From a checkpoint of a small mixture-of-experts model trained on Wikipedia: width 192.
Below are experts of layer 5 (counted from 0) of a mixture-of-experts language model. Rows are named router (the router's row for the expert), gate (a neuron's input weights, with its number), up (a neuron's input weights, with its number) and show model dimensions 0-191. Each number is 500 + 40 x the weight over its row's rms, rounded and kept within 0 to 999. Numbers have three digits each.
After each expert's rows: "comes after" lists some tokens at least twice as common just before its tokens as in all text. This comes from a sample of Wikipedia text that the model never trained on. Tokens count by the router's weight.

# expert 15
router:539479484516571478472573456513494524479485476475435450467463531445428554504525541534517533472455559484521472565483503504461545478516555432468523497511471512480575499469504473500458485458553536417489539468498483546545455501493528431497475575532525495475518535496438520563458469408471515520441461516457403490562527546480502549504473506442468531557600485463497476563433484461406492502493530494511566473518521520495526479435453541522505452507470470499533516565507444451503374532521543494509520476542483531487520516436487509460467450483466484579462535464547558529596457543534514456
gate1:561465486519513480446508475364501452481517517522494449506461496480529501572561521508466519460522448452514486482459535524525495506545519501432502541466494530475455503507464563472489492576514474490492521522477505549480499449531475516545466490553502506572433463512554527407476485416484531486514489537509528488481427427533479511479501485531574439521489471484462513464427526610469467532473533474428497446489538472485468476495430492556541439467494497456500491573444549504479455436397510481421489489459372563449512476534472513580525525512483581509515463464520490462458509498556487454
up1:438532558488466527511478522610563547472499469523502511505599497506439453479475444446501498539492529492478512487517490454505494458449473562519537389558464416544539495479557508493555513476511496544448497502502488459501498554459529453455485511438436509525510549519437482465515503618538537502463553416446549490508539506431528533532532513522439527492501544547531545479526498448548558510479458510538494555443497518529469542553540535471465545541514484500455458461594457525494595594522465503499520504514564491612533500502531479443492478520492541447467544570468498474509512489498508520
comes after: "1", "2", "–", ",", " (age ", " (aged "

# expert 54
router:565465535498509550491487444525507547566500500556476540517530590525553532501540491512553475420477517493472454527549490460470535539489536519459531545423492541519508471480587488505491502501497465450408402473486473543455468500584541527532518521468439449495539490538523489508449426538462509501550462449503449569427475469491461535527451567473458518498507469532545538559552573585533528441503396551491415546454539508514486549484481503475517479520490463474481582433493471492498478478490484531485465402501480530519458534538419492534504463470583477501421507474448516521492527486521506488
gate4:505438506403558560526437528538523539546470495456518483454416479486538502461476531505492449484476454533483496435477560480462493549497546559490407511514524538417540508556507571517551497534493515490497489497575512542455496546479502415477457476484469447493471473521478515524540494519515525412567457527513511465471454521491460475482508533415476532488508508500499492485526448480513508500546483458446480485451519510474512523479562445514446508572524479581530526562523570521594472466512491513480447494517525471507502468454579487460414460408527501444501533530502575494585430439496604469
up4:461521531437631575466439518497545506543461513534495514527510506506511535438477524488461496475500469552581488548544481489524553528530522453470514520492500542421469458525490428443472558511509543489497475486552478431476490480504485537494521495527446476460526497518478521509605487529513519492493510509512540558492479427503535495394479508442500542538448530505501473478524507529600469451525557486505465567427484417482504608489540485521482466502406526544484510546534515531474514429476520533540496503486471541526532523516380496495583428419503506488474511530500496526530401485516570465
comes after: " |", "| ", " |  |", "\n", " | ", " |  |  |"

# expert 23
router:530528552549516440498471468488468497536548459526516474454455472543462483536527499493479485399544474513487482463370516468514556501480479620526505433441484511488480569459532527515438446462551469470524481550458527503443463516524542536431460512531476467503422450502507458441487479481510512457515465548526513469445518480525472455488441533493476558505549471529536496424499483521474541426485470540500451508538549500506470467512548539529471604447527477423569563541536475478435465512531546538518559458425493476593435582490527496495465480458478488475516490539500523463497558436503495451
gate2:544487513480576514532481438445583395455466569473523487464442481518543483494558450595496489539504581541449506515468500432542481484490533478491456519463460502576534455462512515525546488531496508451515467528478537476491512547523499499422527544447502433570523518607491531458511470553506461445506535484439436457512524504473405566570510581487494521483560577480541466471475500484458485488620507436463469526598474487515444496547506482489492537441527432529528509512496429485478512501518532518492564491494500510473569540499442503471566510488516517488461513508474533539461494533468470489
up2:462487426513503555513495480436489478453508511518485438464441511429525510350552507492453548475508530428464471547519493481543506485568475427498533457494576412527522455503505522528485508531517505495534439509450492515466519510426525484416516544484520543485538564506514544448451451548536482392510515509476460498459580542445523478492497521545472438492432533545539553428535523520525463495542467585476427438457459550570477510529542515534510531455486550515564503482541499427468488469494505512461545517532454542478492502494502501487551494500436571511478465493555464490521467440437532523
comes after: ".", ":", "0", "4", "3", "00"

# expert 66
router:523464469470506493473560542513473541474469477497430459494506483470493510520530549456537528501533518537459558474409535549450431496491484493535523461484543465503503556502496553474445497553474447492470505513429500489499447504506586483492461474466494535457531496480508418554482563444526468458509431457550516471519501554526521449467503545491489472573522563475481558487524544493475440578529497523521569419489552560502431417470481546607499539491486458518490512485570552450454433539579540565492511447517465475531451522456532490488480412490412496520465508449514505466584454460489511418
gate0:466463481522515450527460495540488515478481509456476475451436488432552518581486487527571493522532487437517502540505556475542528482531460492475458508437474370473549455472508477449528511511428444474584496524496501552544574451548530451467493518547515485472452527467447484524535495482501457501504502530531523585499444508450408578553427449443490542497520520498562544530491481435529521509470474459506539548513487533470521432491416532419429501503492506537492509511478470462616487535587524529515549502486512489446452493456485504495486444529458458494471397475424476484448476472479514499
up0:446421568496463436522492551550482533530484505472566530548508490492576490490457468463533500545537439464465509493528550509507560513448462566513532531446482480424461432440506489430538459483398486548477445558558493567493475473521520396461419567495562500455439473470515508500549541426502465532526470551477499592540483529447487536521462480484466497481494503535490524556530446495536490533494516473511513509507457487535557456514441530475439497552583564578507488523464463490595491484521430524470480536579496484461457459494497478468511456498507478490485473520411486469512478436477508483
comes after: ",", ".", "–", "1", "2", "-"

# expert 55
router:514478488504546480531495510443593488477411495416459519487587552489527479488527505528511548479580532474468514528512480541500487518486540431566528550515552508511571575497467520542532479474466484467446489439531476496505379514476492474466488546502574492505460476489540521547481531530499517513494456515473426522510516530507495499508521539471503509494505555540484438563534532498454440538536492533475374463472503546477459513459492434581501521550486480577488506507486451525522500475422374510492504447497546484471563420523454565462547415475525497520525547509510564532544517538422466472
gate2:517460521571546514465520492605454528518528425486467454438393487520493589509467561564528520492502566526544490457502570533442463566470450487521421450444475439454486478491469473419527519504533535500564519495522515481530467523508602433557435559488500537473552495557525466532479498484416470452510577520456470571514550534464430574502472526437513474504576517467493550545509531490501498456492541508522523477515543485485545512516439479537476472488562511535492435499487520473477466546571558555488538523554510470442465495473484455510501523483502555510477500451469516431539510525488531476
up2:512467505522498532555474560542502509493393470461492480466451503510482495490485522482468497481474584589464470480549540537522427466474503486562448479488531467590483499560522438483516505461481524501583511495520482529489463480556554489464502495484553532405436547607476463474548489460486456476448523464510482504486609523469430498465484479449542462512492504500480496486582483434584377431524506509509556486488473482488494518458461488501415511527585488455498467480527540449489515565547468535457565501521451446472464454489513447520460554497435488479581490485476487556492513500437501505
comes after: "2", "1", "; ", " | ", " in the ", " An"